From a checkpoint of a small mixture-of-experts model trained on Wikipedia: 6610 steps.
Below are experts of layer 5 (counted from 0) of a mixture-of-experts language model. Rows are named router (the router's row for the expert), gate (a neuron's input weights, with its number), up (a neuron's input weights, with its number) and show model dimensions 160-319. Each number is 200 + 30 x the weight over its row's rms, rounded and kept within 0 to 999.
After each expert's rows: a language model's description of what the expert responds to. This comes from a sample of Wikipedia text that the model never trained on.

# expert 42
router,237,227,225,187,170,199,213,148,181,207,226,201,205,237,172,208,243,245,179,237,156,196,230,178,216,170,175,118,236,214,156,146,214,168,166,206,177,221,167,235,235,182,202,205,185,197,219,230,234,229,164,147,189,174,242,188,221,208,255,163,191,141,192,209,170,130,253,214,183,191,164,186,261,197,161,212,195,187,210,173,151,191,251,249,210,201,208,210,185,178,172,214,173,175,198,236,251,175,177,248,196,227,165,159,212,196,166,193,192,175,201,178,202,157,120,218,209,219,178,221,204,211,182,205,229,234,166,252,200,211,277,267,211,266,236,211,173,188,151,219,238,161,199,160,246,235,156,195,188,143,200,158,178,202,176,142,192,213,163,264
gate0,237,152,186,261,190,184,175,245,235,234,235,167,219,197,189,214,166,188,223,228,156,152,199,242,214,224,235,220,136,215,196,223,212,200,210,227,110,218,242,168,198,158,139,229,227,212,218,230,234,180,206,235,145,183,176,179,251,206,211,236,242,157,199,218,218,135,196,166,189,151,136,196,137,192,214,238,186,192,195,222,247,188,222,196,198,184,178,192,184,207,175,221,238,136,152,195,196,200,215,193,199,194,205,160,191,167,193,191,175,229,225,162,179,139,163,171,225,216,149,171,189,186,202,191,226,205,235,240,239,223,168,278,249,189,203,222,228,198,175,189,226,173,233,225,228,209,178,230,197,224,170,184,225,189,187,236,245,206,226,210
up0,249,190,186,187,260,229,133,191,148,232,215,234,224,191,234,206,183,161,166,212,226,200,229,211,233,224,199,195,188,201,247,193,151,192,220,178,192,227,165,201,217,219,189,144,208,176,202,146,235,179,196,199,155,202,232,202,174,161,189,162,175,254,213,247,211,209,226,199,205,213,206,206,138,216,196,171,162,202,234,228,178,245,175,206,201,166,246,213,245,174,180,252,254,208,102,199,207,156,206,190,207,239,203,185,173,208,178,215,171,246,203,147,239,232,217,193,238,227,218,236,193,176,207,189,177,186,174,210,162,199,211,198,184,207,228,205,232,194,203,256,234,188,227,212,205,224,238,181,182,190,180,145,211,203,223,239,238,153,243,229
It responds to: Foreign-script and Latin pieces. Non-English pieces: Greek, Cyrillic, Arabic, CJK characters, Vietnamese syllables and Latin species endings like -us, -ica.

# expert 54
router,144,192,231,194,146,230,184,144,181,184,217,225,233,224,221,197,232,178,150,221,190,205,192,184,178,178,172,150,214,190,177,188,186,222,93,225,159,213,167,211,185,179,186,167,182,217,195,203,179,220,188,183,134,204,204,191,236,224,260,197,208,166,194,176,224,129,196,219,221,149,199,166,221,225,183,207,226,235,195,194,192,180,210,206,229,219,216,212,172,185,176,212,172,195,165,268,203,151,212,237,174,180,174,204,199,208,151,210,232,200,204,175,196,142,221,227,209,150,176,193,218,181,202,215,175,237,199,190,183,258,201,246,255,204,245,245,209,187,154,161,155,156,193,183,220,221,146,179,137,151,181,172,224,191,231,173,193,197,169,239
gate4,175,155,202,220,207,180,170,191,210,177,225,208,238,191,184,146,193,222,193,179,179,214,207,184,143,130,178,224,167,185,238,151,200,243,209,245,187,237,160,216,213,239,201,221,221,197,169,168,232,149,184,223,189,210,228,197,218,222,226,236,231,150,208,193,206,171,196,133,162,168,224,181,182,195,177,202,169,222,206,206,207,189,282,221,203,247,217,162,171,226,192,180,194,170,241,172,258,219,227,209,223,204,165,207,217,191,203,198,250,214,199,172,190,163,177,205,161,199,198,195,229,225,219,195,247,196,230,190,199,198,180,152,229,228,189,225,225,232,127,175,211,191,253,185,243,239,227,226,193,140,258,176,185,203,246,221,196,201,189,216
up4,219,190,180,223,221,230,139,245,243,219,221,232,188,239,216,219,185,251,157,236,219,159,188,184,233,263,125,229,209,232,198,188,219,215,161,211,217,220,210,157,236,184,243,196,170,200,164,186,149,211,194,186,205,219,204,266,194,208,189,264,186,270,253,193,177,220,193,227,169,171,259,186,183,191,136,235,180,193,180,216,171,199,187,267,213,212,245,176,221,231,199,205,264,178,212,240,231,159,175,193,197,179,231,105,211,166,188,218,206,212,223,185,226,195,179,226,201,182,162,177,237,169,144,195,188,165,231,225,176,183,213,176,167,211,194,196,231,152,144,157,167,175,261,217,261,166,179,218,181,176,203,180,250,221,257,203,221,259,179,150
It responds to: Role and kinship nouns. Nouns for roles, offices and family relations after the, his or a, such as father, son, member, president, director.

# expert 33
router,202,247,188,202,168,240,212,186,194,225,196,214,204,203,214,173,210,243,186,185,165,167,182,151,206,210,212,193,171,185,174,178,175,191,168,207,161,223,169,193,220,173,224,183,212,207,173,255,249,225,153,176,223,172,153,186,259,193,234,198,220,189,143,135,227,178,199,227,194,150,200,208,208,229,153,205,224,177,197,200,215,208,246,225,218,203,179,196,165,201,198,229,177,172,185,216,235,134,165,207,178,230,144,199,210,172,96,200,190,196,203,219,143,213,158,218,193,172,192,215,179,244,182,157,205,196,165,224,237,210,238,222,247,244,238,199,214,223,170,244,239,218,188,151,214,243,255,203,209,127,156,190,199,281,184,201,215,256,194,163
gate0,183,220,211,185,221,182,184,232,236,193,215,198,230,214,171,228,193,188,177,182,176,205,216,215,227,223,196,248,163,233,187,183,213,178,200,222,120,235,167,220,146,252,161,237,206,275,153,263,205,149,218,217,211,157,169,228,236,197,221,272,245,168,203,215,193,171,210,225,272,200,191,213,197,165,222,197,154,180,187,265,195,195,174,173,136,173,164,216,200,244,202,202,162,193,198,153,193,144,227,162,162,210,237,178,232,195,154,199,215,154,201,187,180,206,250,168,198,193,205,153,183,177,175,233,206,193,266,214,176,198,191,271,176,211,151,261,200,194,161,186,221,218,212,186,223,249,242,229,196,201,219,217,195,211,230,216,199,258,227,189
up0,136,208,179,190,226,185,194,197,186,190,167,254,242,144,199,191,237,185,177,220,179,259,165,152,256,161,211,193,164,245,189,217,200,208,173,215,145,188,186,194,215,202,233,217,182,162,235,204,175,181,197,188,192,193,195,203,204,197,179,197,195,200,201,215,221,226,134,168,274,176,210,227,187,168,233,200,164,161,184,214,186,206,210,206,232,204,173,213,152,217,160,240,161,147,143,253,239,184,224,260,220,150,229,186,220,240,167,210,210,171,190,229,181,192,203,221,256,214,206,197,168,217,181,144,192,193,201,258,201,169,173,227,227,204,223,147,194,199,214,217,244,202,183,197,184,257,214,187,251,198,226,268,185,266,189,183,176,217,182,198
It responds to: Determiners after prepositions. Mostly "the", plus this, each, their, these, right after prepositions like in, at, into, of, before event or noun names.

# expert 60
router,192,205,233,212,234,211,203,186,211,194,199,214,190,213,197,190,252,208,204,237,163,152,223,159,203,203,175,187,227,200,199,181,222,236,139,229,157,218,188,201,224,164,184,201,254,198,200,201,208,211,152,184,219,162,218,130,201,212,278,243,218,172,165,176,165,208,187,234,208,166,261,175,235,234,150,175,190,207,197,191,148,188,245,262,243,195,197,200,206,154,139,223,208,224,215,217,255,164,186,195,161,193,205,231,246,174,165,159,189,219,211,210,234,172,158,201,208,208,159,193,164,228,156,155,199,220,152,225,199,203,227,248,168,275,220,251,198,248,134,254,191,168,226,178,211,237,226,214,222,153,206,192,187,194,229,186,170,187,175,243
gate0,226,189,185,280,214,221,135,254,239,169,185,226,192,227,262,186,215,222,181,174,143,197,225,149,176,207,161,197,181,199,177,162,190,167,225,234,226,251,200,202,159,205,179,218,202,193,217,234,188,181,195,248,177,191,215,132,193,147,238,166,201,156,198,191,175,205,245,211,214,186,227,206,159,202,192,271,207,165,185,165,240,190,229,186,199,259,182,187,198,197,199,191,216,248,209,234,176,191,166,139,203,199,180,170,147,177,220,213,124,144,164,227,148,191,162,234,202,157,242,239,190,202,233,159,213,225,145,222,212,238,238,234,219,213,186,265,211,205,147,145,126,225,188,231,207,163,213,225,213,215,221,172,225,224,208,240,168,252,182,274
up0,247,188,193,210,193,226,179,163,204,215,271,216,175,167,246,216,239,242,193,213,192,193,173,191,199,200,178,156,187,198,177,157,236,183,222,240,213,186,203,236,214,188,225,215,252,167,147,232,195,176,183,151,243,199,213,206,210,181,202,123,222,204,191,187,141,206,224,225,185,197,186,195,176,168,184,219,249,138,190,221,198,192,262,160,212,169,204,216,195,196,236,226,142,295,215,199,191,196,180,214,204,133,168,197,180,230,194,142,226,230,186,219,185,225,194,234,204,202,216,185,189,190,218,214,207,187,207,166,204,230,172,237,221,187,183,194,161,223,244,178,156,257,222,211,189,139,194,153,206,206,176,235,142,202,192,220,216,251,292,226
It responds to: Numbers and units in tables. Digits, separators and unit abbreviations inside stats tables and specs, such as lb, kg, mph, dashes in 40–42.

# expert 22
router,161,233,201,206,208,197,215,248,198,216,205,156,228,230,213,187,237,202,212,213,188,165,178,232,175,185,148,163,222,199,178,183,168,203,158,201,136,250,180,167,213,166,231,174,195,155,189,216,205,129,165,122,179,197,236,209,237,216,263,209,215,188,208,191,215,146,204,214,185,160,217,215,223,247,184,232,259,219,175,190,151,252,248,195,206,238,205,256,229,179,200,208,141,237,208,207,301,189,211,201,145,207,181,242,207,158,143,209,185,151,236,186,200,162,123,171,215,162,163,224,207,192,219,190,248,244,144,227,179,206,205,203,199,280,256,183,264,201,166,219,154,156,169,217,197,237,197,197,215,185,182,186,192,225,207,190,222,160,124,204
gate0,204,206,181,181,217,181,194,202,268,158,241,184,154,159,192,184,207,189,214,195,233,199,200,167,235,241,216,158,142,212,175,158,194,223,203,226,190,241,232,274,238,155,205,192,215,192,236,214,177,184,263,183,160,202,179,227,241,212,206,211,194,202,194,261,225,183,191,186,173,186,217,206,247,194,200,225,225,189,206,186,235,194,188,170,169,208,200,211,201,191,155,186,260,210,184,238,182,151,225,162,168,183,219,170,235,190,233,178,207,247,174,234,191,168,202,219,191,267,246,202,169,256,220,271,203,195,287,126,170,216,192,201,206,112,218,177,222,211,183,158,217,206,176,181,158,231,202,223,186,185,186,178,146,202,199,206,232,210,186,149
up0,225,205,177,177,218,186,215,177,170,179,189,126,234,242,206,209,196,144,193,182,190,213,253,235,189,223,237,231,189,179,205,169,195,163,188,159,226,251,172,257,198,137,207,239,209,214,235,187,178,204,169,211,225,160,196,190,189,240,190,218,212,217,191,232,171,233,184,212,175,222,203,191,180,223,186,175,186,221,162,160,227,197,197,213,271,250,161,239,242,191,213,253,235,208,175,269,218,241,218,164,185,261,161,249,158,191,258,240,213,234,202,194,193,190,198,228,152,208,180,240,196,217,189,206,218,208,178,231,192,209,192,209,190,241,161,247,191,176,164,205,173,176,205,184,226,194,168,142,199,172,220,215,230,177,159,291,198,182,287,222
It responds to: Digits and list separators. Spaces, digits, semicolons and row-ending pipes inside year lists, dates, citations and table rows, such as 1975, 2016, row-end pipes.

# expert 36
router,132,221,178,191,236,173,211,250,228,178,220,154,240,262,183,172,216,192,221,134,183,184,165,162,208,184,196,180,199,198,161,189,209,188,147,201,144,234,243,185,211,180,259,188,210,205,195,173,204,160,166,184,164,207,210,168,216,148,245,228,204,159,203,187,144,153,164,219,156,153,222,217,229,274,185,241,266,181,194,177,195,153,205,231,224,215,230,197,197,200,196,206,185,211,215,248,240,192,248,208,180,207,159,179,242,164,178,187,212,195,231,193,194,159,188,172,190,199,136,230,193,202,200,169,230,201,164,209,224,240,260,236,214,197,184,184,221,236,142,219,196,149,235,153,170,245,207,221,151,167,212,222,189,287,239,203,198,213,180,245
gate0,193,271,179,193,199,184,203,189,187,164,170,191,206,214,191,174,155,202,219,165,234,181,213,228,177,241,208,174,183,245,183,198,207,204,202,178,205,216,168,169,215,230,233,193,183,229,222,207,174,291,176,164,166,188,204,251,153,194,200,213,215,224,215,208,186,142,251,226,171,143,205,206,213,221,212,174,231,231,194,172,195,253,195,175,177,229,186,170,174,188,187,206,145,188,220,234,240,195,248,125,197,215,170,148,203,214,187,190,269,172,255,199,209,164,150,181,197,198,184,196,189,176,229,269,239,181,196,225,186,220,247,256,169,173,172,200,183,151,255,213,116,228,198,162,199,184,223,205,208,216,218,208,251,220,223,172,171,199,166,201
up0,141,236,172,207,203,223,176,204,201,136,124,200,224,271,189,202,196,177,240,227,191,220,165,239,200,209,214,241,158,189,206,268,184,185,163,180,242,234,209,158,161,181,220,241,205,225,193,184,203,163,209,216,200,198,227,174,212,208,245,223,235,184,206,200,146,181,197,220,161,179,190,217,153,235,214,153,226,234,247,199,258,196,192,223,151,229,156,188,151,218,211,225,178,250,192,258,213,248,233,161,160,201,189,213,220,170,181,236,240,225,188,249,174,189,136,206,207,178,222,213,206,189,177,189,254,165,214,256,165,220,227,207,289,241,240,187,235,193,205,177,129,174,214,178,212,177,189,197,200,215,211,269,173,191,230,155,208,250,189,150
It responds to: Line-initial table/list markers. First pipe, dash or space opening a new table row or list line, plus header words like Date, Name, Title.

# expert 28
router,200,208,188,269,240,217,175,185,236,178,216,203,262,210,207,232,195,231,204,166,164,218,223,191,178,158,198,182,235,195,200,183,164,241,125,186,170,185,167,168,231,195,192,216,187,204,195,185,241,204,175,221,231,180,224,168,208,213,278,258,196,173,222,175,182,135,256,241,161,202,154,186,207,247,143,222,237,157,175,135,126,179,221,268,255,228,203,208,153,187,194,177,239,231,181,178,284,168,208,227,177,178,156,205,228,207,121,241,214,168,181,194,137,209,170,190,207,180,133,224,195,210,209,236,202,206,163,218,175,238,245,224,179,227,199,180,196,183,184,213,229,208,256,142,210,211,242,210,188,172,183,124,219,228,187,196,136,216,180,275
gate0,175,164,139,204,153,223,186,183,243,181,204,171,174,209,156,202,250,172,232,210,222,130,145,223,201,157,216,185,199,160,190,218,279,173,185,204,176,223,176,241,244,206,177,167,223,196,189,186,231,157,154,123,222,236,183,208,228,170,200,233,222,184,209,241,151,175,180,221,149,143,206,157,256,164,192,117,195,203,174,191,175,169,194,186,220,188,212,205,200,150,164,214,168,209,234,152,244,193,184,196,206,218,184,159,154,172,173,202,213,222,172,199,199,115,188,139,191,193,239,231,226,214,192,210,169,212,195,204,188,198,216,260,208,235,205,187,221,202,203,176,195,233,180,180,176,242,238,236,237,124,200,210,163,222,191,225,151,221,175,187
up0,219,232,258,202,187,252,151,203,275,159,185,177,181,180,228,193,199,211,235,214,185,200,250,231,190,208,207,228,201,219,221,170,196,184,165,200,168,225,206,186,204,145,219,216,180,221,179,199,204,165,179,204,185,238,223,212,157,158,179,296,225,204,177,195,204,172,202,259,180,201,220,190,203,208,143,188,198,162,209,203,198,172,151,198,225,175,295,223,218,95,187,202,182,217,218,201,195,198,220,161,278,243,213,124,174,196,225,223,210,217,251,261,168,235,202,170,193,167,183,200,203,179,196,184,218,228,180,184,148,205,195,207,195,224,185,194,187,166,276,165,251,178,190,183,187,218,209,182,254,221,212,202,288,209,199,199,159,177,211,193
It responds to: Word-initial stem fragments. First or middle piece of a longer common word split into parts, after a or the, such as capt, ch-ord, occup-ational, -le-ague.

# expert 30
router,176,200,209,181,216,172,200,231,147,243,208,229,203,179,198,209,209,230,152,170,152,177,200,168,200,173,185,197,216,256,192,174,194,172,169,240,161,191,164,205,196,200,231,210,184,219,206,183,201,212,174,119,215,238,147,158,224,172,247,164,187,186,230,164,190,131,208,237,189,135,211,141,217,207,178,208,228,173,194,170,238,213,282,218,243,217,199,209,135,157,196,227,192,229,210,211,190,145,215,231,188,147,177,177,231,195,188,213,192,201,238,235,177,160,197,221,254,177,141,227,208,226,245,222,242,250,168,223,241,212,200,227,230,208,235,220,215,231,166,142,247,189,137,171,212,243,242,177,180,127,226,217,171,225,196,228,205,199,214,221
gate0,194,227,182,202,202,160,252,234,216,243,239,175,170,177,185,207,192,254,199,205,208,198,232,190,181,183,191,190,248,219,197,215,243,210,149,202,198,212,212,173,194,226,191,195,262,191,231,221,226,224,227,215,196,212,134,193,239,217,239,184,263,142,240,209,178,172,203,241,178,179,190,189,240,196,175,214,224,174,187,227,188,208,213,230,152,181,111,182,192,209,179,200,216,234,214,200,247,189,193,176,167,174,208,204,177,175,203,265,148,224,262,181,183,163,173,192,222,172,124,215,223,188,187,185,225,224,219,170,173,193,200,212,255,209,236,198,232,204,156,232,211,238,222,196,185,194,224,170,220,164,169,187,162,192,219,206,228,134,193,220
up0,211,181,190,197,224,153,192,216,264,253,266,196,200,172,207,213,174,169,199,198,194,198,169,188,175,184,224,207,205,218,190,191,201,222,187,199,197,237,175,191,208,193,223,180,291,172,238,211,228,238,204,218,197,195,125,193,222,247,204,233,208,161,225,201,183,179,265,218,180,219,199,199,225,241,204,220,216,223,185,167,173,193,275,225,199,237,180,174,153,187,203,197,289,191,241,164,154,171,190,240,164,169,216,190,182,244,190,193,185,224,170,186,186,157,197,231,231,174,194,208,227,222,204,205,229,229,200,186,173,189,198,207,243,179,171,179,226,205,155,226,258,192,173,175,186,216,215,252,242,196,191,196,166,199,221,172,252,233,189,237
It responds to: Adverbs and prepositions after verbs. Adverbs, particles and prepositions after verbs in narrative prose, such as together, away, down, out, northeast of.

# expert 38
router,175,178,238,220,192,188,183,169,249,230,237,146,181,261,192,218,231,190,213,225,189,195,206,196,188,185,190,200,227,235,129,150,202,215,176,262,161,212,188,204,212,221,189,230,199,181,194,198,232,212,210,160,190,219,190,197,235,165,263,219,166,146,201,228,188,175,189,247,203,152,207,153,179,229,184,249,217,205,192,196,217,173,285,249,222,194,211,192,169,158,166,191,156,236,211,227,247,187,233,224,181,211,166,192,237,151,117,175,188,191,178,223,205,134,161,191,235,167,156,207,159,205,163,190,218,230,158,228,198,224,221,264,205,219,207,175,162,214,185,209,172,167,159,148,182,203,187,216,203,188,189,194,200,220,210,188,206,160,228,206
gate6,198,198,155,202,185,178,217,230,214,139,173,207,226,216,164,204,197,170,196,186,229,159,161,222,162,207,222,174,179,190,242,194,218,189,177,150,139,235,229,219,258,148,265,265,209,182,223,250,179,211,157,183,154,187,218,211,211,210,198,200,219,220,138,197,173,182,258,186,198,195,236,250,206,185,173,169,169,215,188,164,215,225,216,237,253,157,172,223,229,191,194,221,224,241,143,182,179,173,240,192,220,199,166,243,143,160,206,168,174,172,202,307,241,170,203,223,174,191,191,171,193,220,199,158,182,177,163,234,196,178,227,182,227,222,214,170,232,193,292,201,177,167,184,193,120,175,217,195,187,178,224,230,194,171,242,180,198,206,186,221
up6,135,194,215,175,209,163,206,214,166,233,210,199,139,175,279,228,223,190,168,184,188,232,182,170,192,229,215,199,256,221,275,191,169,169,210,176,159,178,205,207,165,216,186,170,204,218,182,197,174,256,203,144,160,234,244,170,190,260,231,161,203,227,269,242,206,259,221,171,156,242,153,216,184,189,259,181,191,224,235,204,213,146,226,277,210,228,191,169,154,149,225,209,226,174,233,219,209,153,157,211,127,220,189,188,169,163,234,226,208,233,199,203,222,237,263,206,147,192,230,217,265,199,188,215,194,161,226,149,193,223,252,212,234,230,183,201,171,166,166,246,232,252,207,197,231,241,169,200,214,184,229,216,258,240,232,221,193,199,213,187
It responds to: Table row numbers. Digits and spaces beginning table rows, such as positions, ranks, years and episode numbers, plus football positions MF, DF, FW, GK.

# expert 40
router,211,204,208,205,180,202,222,186,215,213,221,175,243,211,181,160,196,200,229,222,192,157,195,196,200,200,168,225,209,188,179,229,172,257,115,180,146,195,204,178,201,195,216,271,222,193,219,214,229,221,188,158,221,167,230,182,235,168,237,160,215,139,180,207,183,170,215,242,212,148,204,203,297,216,185,245,216,205,224,180,177,170,272,234,202,202,203,191,169,177,149,197,189,196,197,216,233,196,162,197,151,232,174,147,190,179,154,172,175,205,172,181,149,183,166,214,205,205,192,213,180,232,208,197,168,236,195,227,199,222,195,235,200,204,231,218,170,179,149,227,215,194,221,174,221,219,238,242,168,138,186,198,183,227,217,169,153,214,187,186
gate0,177,198,234,218,204,225,226,210,219,183,210,200,223,232,169,186,179,257,209,174,222,192,198,172,209,212,214,230,175,181,143,152,193,251,199,144,199,210,250,198,183,195,240,233,213,185,136,187,220,168,174,194,176,218,217,176,221,162,183,202,230,193,196,140,225,194,199,259,272,188,196,165,204,261,211,208,223,211,209,229,199,205,243,227,192,211,158,179,137,176,174,197,176,164,238,199,214,173,194,182,190,191,190,172,240,227,189,204,183,219,205,183,206,153,153,168,185,214,183,111,208,212,228,168,197,141,180,206,199,152,196,256,209,263,196,190,185,210,184,193,184,200,196,187,248,176,231,231,156,190,235,191,227,218,261,195,152,211,211,188
up0,188,202,103,177,199,233,227,226,151,192,203,189,174,185,214,249,191,202,197,223,246,194,171,163,250,194,170,123,211,170,184,178,215,191,201,232,183,158,213,179,197,209,142,148,218,170,165,238,217,215,211,223,172,230,209,220,189,174,240,217,193,186,213,195,221,175,159,208,189,219,171,259,199,155,243,268,224,154,185,209,190,152,171,196,191,229,257,281,250,189,162,213,194,197,174,209,194,208,179,239,229,150,204,202,155,164,187,183,246,187,193,273,208,226,158,152,177,181,201,215,208,208,200,176,159,170,227,200,153,196,199,154,187,174,192,205,197,149,203,231,177,209,214,236,224,201,159,235,182,228,207,161,218,189,210,166,225,196,186,190
It responds to: The word of. Mostly the preposition of after nouns like end, area or number, plus about, than, approximately before quantities.

# expert 4
router,197,218,233,235,173,197,215,179,280,200,206,179,181,179,186,213,253,218,229,198,200,217,208,160,215,192,207,168,230,195,195,205,188,218,114,204,161,234,188,208,225,185,205,212,198,214,153,245,217,199,178,221,185,206,190,185,248,177,240,218,206,144,170,176,175,189,274,172,173,187,206,201,220,209,156,227,209,193,211,137,112,222,210,300,223,236,250,214,206,159,143,171,176,204,166,221,265,201,177,227,179,230,190,157,217,178,189,206,182,205,217,198,210,159,192,221,221,216,168,187,169,213,189,185,189,209,150,174,212,240,262,251,219,234,194,186,221,232,157,208,238,185,182,209,220,242,231,191,156,177,124,210,201,182,182,202,162,229,210,274
gate0,169,198,194,184,192,146,235,180,214,212,165,183,203,199,236,188,149,177,196,268,190,150,197,183,191,227,187,201,178,204,232,217,179,208,158,239,188,211,190,167,270,194,220,206,174,129,179,177,218,215,164,186,204,154,212,187,238,207,205,200,235,159,225,254,163,192,230,163,248,199,262,261,210,205,167,209,212,190,217,171,151,172,268,219,249,200,256,262,174,222,234,211,171,211,170,205,235,184,229,227,158,205,162,194,248,192,158,210,175,226,165,224,226,216,160,176,196,216,216,149,170,231,238,191,250,218,238,182,177,152,250,130,145,196,188,222,168,208,158,185,227,219,139,211,220,223,240,234,184,221,159,207,136,236,189,209,191,208,189,248
up0,193,216,176,151,164,206,194,196,192,159,193,160,207,232,186,193,182,233,212,207,193,183,205,189,196,158,156,162,254,186,216,235,193,213,193,181,187,208,213,176,225,171,210,224,180,197,133,192,191,206,168,151,166,189,206,214,212,198,190,210,203,191,220,201,150,174,184,172,279,191,173,127,214,152,192,243,256,186,246,229,177,243,194,214,195,191,183,230,219,180,199,207,133,239,195,212,226,186,182,202,191,154,209,180,190,229,192,206,238,174,189,277,175,205,166,213,190,225,288,198,227,219,169,186,195,215,232,234,237,155,247,196,190,202,204,131,227,229,186,242,191,204,186,298,189,140,227,141,210,226,183,207,259,222,173,163,172,221,220,224
It responds to: Short consonant word fragments. Short consonant-led pieces inside rare words, names, web addresses and taxonomy terms, such as j-arl, inc-ert-ae, cab-ral.ro, endopept-id-ase.

# expert 63
router,195,234,244,218,208,235,218,198,231,210,227,164,182,186,224,243,210,257,212,214,172,163,197,219,218,220,211,176,218,228,131,152,195,260,154,181,145,251,226,205,216,183,194,196,171,208,198,221,183,219,161,202,166,235,217,159,222,203,239,190,170,166,213,157,201,155,224,219,223,194,221,217,206,218,192,221,188,198,183,201,166,181,214,221,190,226,225,236,219,146,222,239,161,211,249,209,258,149,194,249,179,173,211,207,217,166,181,197,208,202,229,191,179,170,189,174,207,172,155,208,185,204,190,217,203,223,170,222,158,250,207,216,208,214,254,220,223,198,220,181,171,186,176,189,234,172,190,207,139,169,209,160,184,211,190,117,211,208,200,212
gate0,148,227,197,189,210,194,167,181,169,213,218,276,239,182,213,194,164,175,216,202,218,266,251,161,238,243,195,166,158,159,161,186,239,246,188,162,161,179,184,170,229,188,193,188,215,197,151,191,221,169,230,224,181,235,212,200,226,208,179,201,177,147,213,206,207,173,180,242,204,198,218,212,224,197,221,212,157,242,241,214,195,153,241,177,202,200,210,183,212,214,203,192,206,251,211,197,165,186,247,215,183,210,203,184,234,160,205,204,215,160,230,206,231,176,191,202,234,169,191,207,192,238,220,187,210,244,209,179,184,187,182,187,255,202,188,194,191,215,173,225,189,239,147,244,219,198,183,235,148,191,180,120,228,244,212,203,195,217,136,291
up0,240,176,212,223,248,220,162,281,157,214,258,214,220,183,177,224,185,217,165,192,220,199,176,237,222,203,202,203,215,209,223,243,153,197,178,203,219,191,185,235,154,218,255,147,213,224,244,181,203,186,180,220,158,180,204,188,175,165,187,221,228,211,213,189,210,239,216,213,198,190,130,191,214,181,206,153,229,148,211,183,229,219,207,193,203,157,200,233,232,202,205,170,212,203,213,180,252,197,177,214,205,160,185,215,152,282,180,181,219,240,163,176,155,265,171,184,211,159,170,222,214,197,197,193,246,222,175,168,225,179,173,206,186,222,188,236,213,160,224,233,211,181,224,169,197,190,218,223,237,198,199,212,238,186,238,231,245,161,233,292
It responds to: Closing brackets and quotes. Closing parentheses, brackets, braces and quotation marks that end parenthetical asides, years, country codes or quoted titles.

# expert 39
router,172,206,210,225,199,242,166,245,233,181,240,177,253,195,225,192,226,256,139,156,204,221,216,219,175,249,184,214,233,170,195,144,182,169,134,240,164,215,172,201,262,209,198,183,197,253,220,212,222,188,175,204,215,149,209,211,217,181,234,225,226,119,217,201,177,165,183,224,197,176,215,186,196,243,153,223,215,211,215,166,182,151,250,235,242,209,190,163,209,157,160,186,232,215,198,235,224,155,214,212,170,186,151,145,251,157,182,185,169,178,228,201,138,185,160,207,243,198,167,219,201,207,181,212,179,223,142,211,197,237,238,226,243,206,219,242,232,212,185,205,175,168,181,177,188,181,226,247,199,163,196,182,198,193,238,219,185,252,185,257
gate0,209,206,171,227,191,195,180,204,181,202,170,208,184,219,180,244,139,231,157,231,178,243,233,220,171,205,222,222,174,198,203,162,212,157,194,194,187,196,191,206,179,167,235,171,178,197,181,200,214,216,215,206,204,210,187,220,186,272,202,186,223,208,193,135,189,210,264,207,266,143,230,213,207,169,236,168,224,234,191,213,192,214,201,198,138,189,213,201,159,249,185,210,220,265,223,162,183,214,146,205,220,178,155,242,206,197,232,197,204,159,149,239,207,210,196,200,285,237,202,180,199,179,220,167,262,207,215,209,183,186,200,182,202,165,177,175,218,207,211,272,207,250,222,168,193,225,233,257,188,191,150,147,202,174,185,190,250,204,137,167
up0,168,179,201,237,191,204,162,213,265,248,193,179,200,224,229,192,223,172,180,229,246,234,204,239,248,219,191,235,179,194,170,157,218,148,223,167,233,213,227,187,237,179,229,213,205,206,184,204,228,239,201,216,243,188,195,217,238,162,212,181,216,242,147,185,151,206,159,199,199,137,196,248,216,210,148,164,206,214,210,288,220,221,247,202,176,197,186,213,237,220,195,245,137,244,176,237,239,150,143,211,217,188,208,165,190,234,197,197,174,196,239,171,246,209,199,189,195,195,209,147,126,189,171,177,178,196,188,205,178,185,170,204,146,188,169,192,237,185,248,222,173,212,188,171,197,208,195,237,212,209,203,213,257,211,231,237,226,140,172,190
It responds to: Abstract nouns after articles. Abstract or relational nouns after a, the or a possessive, like evidence, contract, reference, makeup, relationship, usually followed by of/to.

# expert 5
router,188,200,225,235,137,203,218,186,218,178,222,158,233,239,189,205,213,219,199,201,179,148,231,238,242,165,140,161,222,217,162,183,194,246,200,192,188,247,201,183,196,201,217,201,202,237,224,208,261,179,170,171,188,181,218,188,222,210,216,207,238,200,192,165,185,212,220,205,195,156,220,153,248,184,189,239,223,227,198,218,216,161,255,234,214,229,221,206,158,208,145,201,162,207,244,176,206,167,194,163,136,182,158,150,215,171,144,199,169,141,158,187,170,148,169,219,260,169,183,234,158,248,221,184,239,248,170,243,170,208,224,219,239,209,228,239,229,194,144,158,236,173,186,189,211,212,289,240,171,179,182,176,167,212,248,186,162,229,183,197
gate0,190,189,203,226,249,157,224,180,204,212,233,222,185,182,195,224,180,227,169,243,236,231,200,192,152,222,187,187,206,197,203,180,215,192,187,126,195,164,172,201,216,190,216,243,252,263,167,239,180,275,213,194,203,225,189,179,224,236,175,182,219,175,228,171,239,260,211,255,248,189,201,166,225,204,181,170,220,222,253,193,168,242,206,196,192,167,154,200,193,216,159,211,224,200,213,193,198,185,222,250,172,185,258,169,228,225,164,165,179,210,222,214,166,207,183,220,231,172,232,165,150,222,190,179,177,252,221,211,203,163,209,248,199,164,201,169,208,213,244,259,188,199,215,160,178,233,195,170,206,166,141,182,224,195,178,218,214,167,215,223
up0,221,178,220,198,174,247,175,261,192,202,243,194,208,159,195,180,158,202,224,197,228,210,253,184,192,230,207,142,234,259,191,203,198,195,156,219,192,200,239,226,240,224,191,188,159,222,217,202,246,183,190,177,147,223,236,138,193,162,212,154,226,235,212,130,230,212,148,137,222,213,186,228,256,212,224,243,191,173,225,203,186,230,167,255,203,189,228,188,156,196,246,209,184,248,168,210,203,246,207,193,255,189,205,195,232,218,252,126,227,192,167,240,198,226,161,178,258,236,236,152,148,210,137,202,194,207,174,225,232,212,203,197,217,201,185,176,167,186,215,171,172,183,224,174,229,243,173,186,223,212,238,211,204,226,173,158,155,187,218,217
It responds to: Prepositions after nouns/verbs. Prepositions linking a preceding noun, verb or adjective to its object in prose, such as discovery of, furious with, used in, regarding.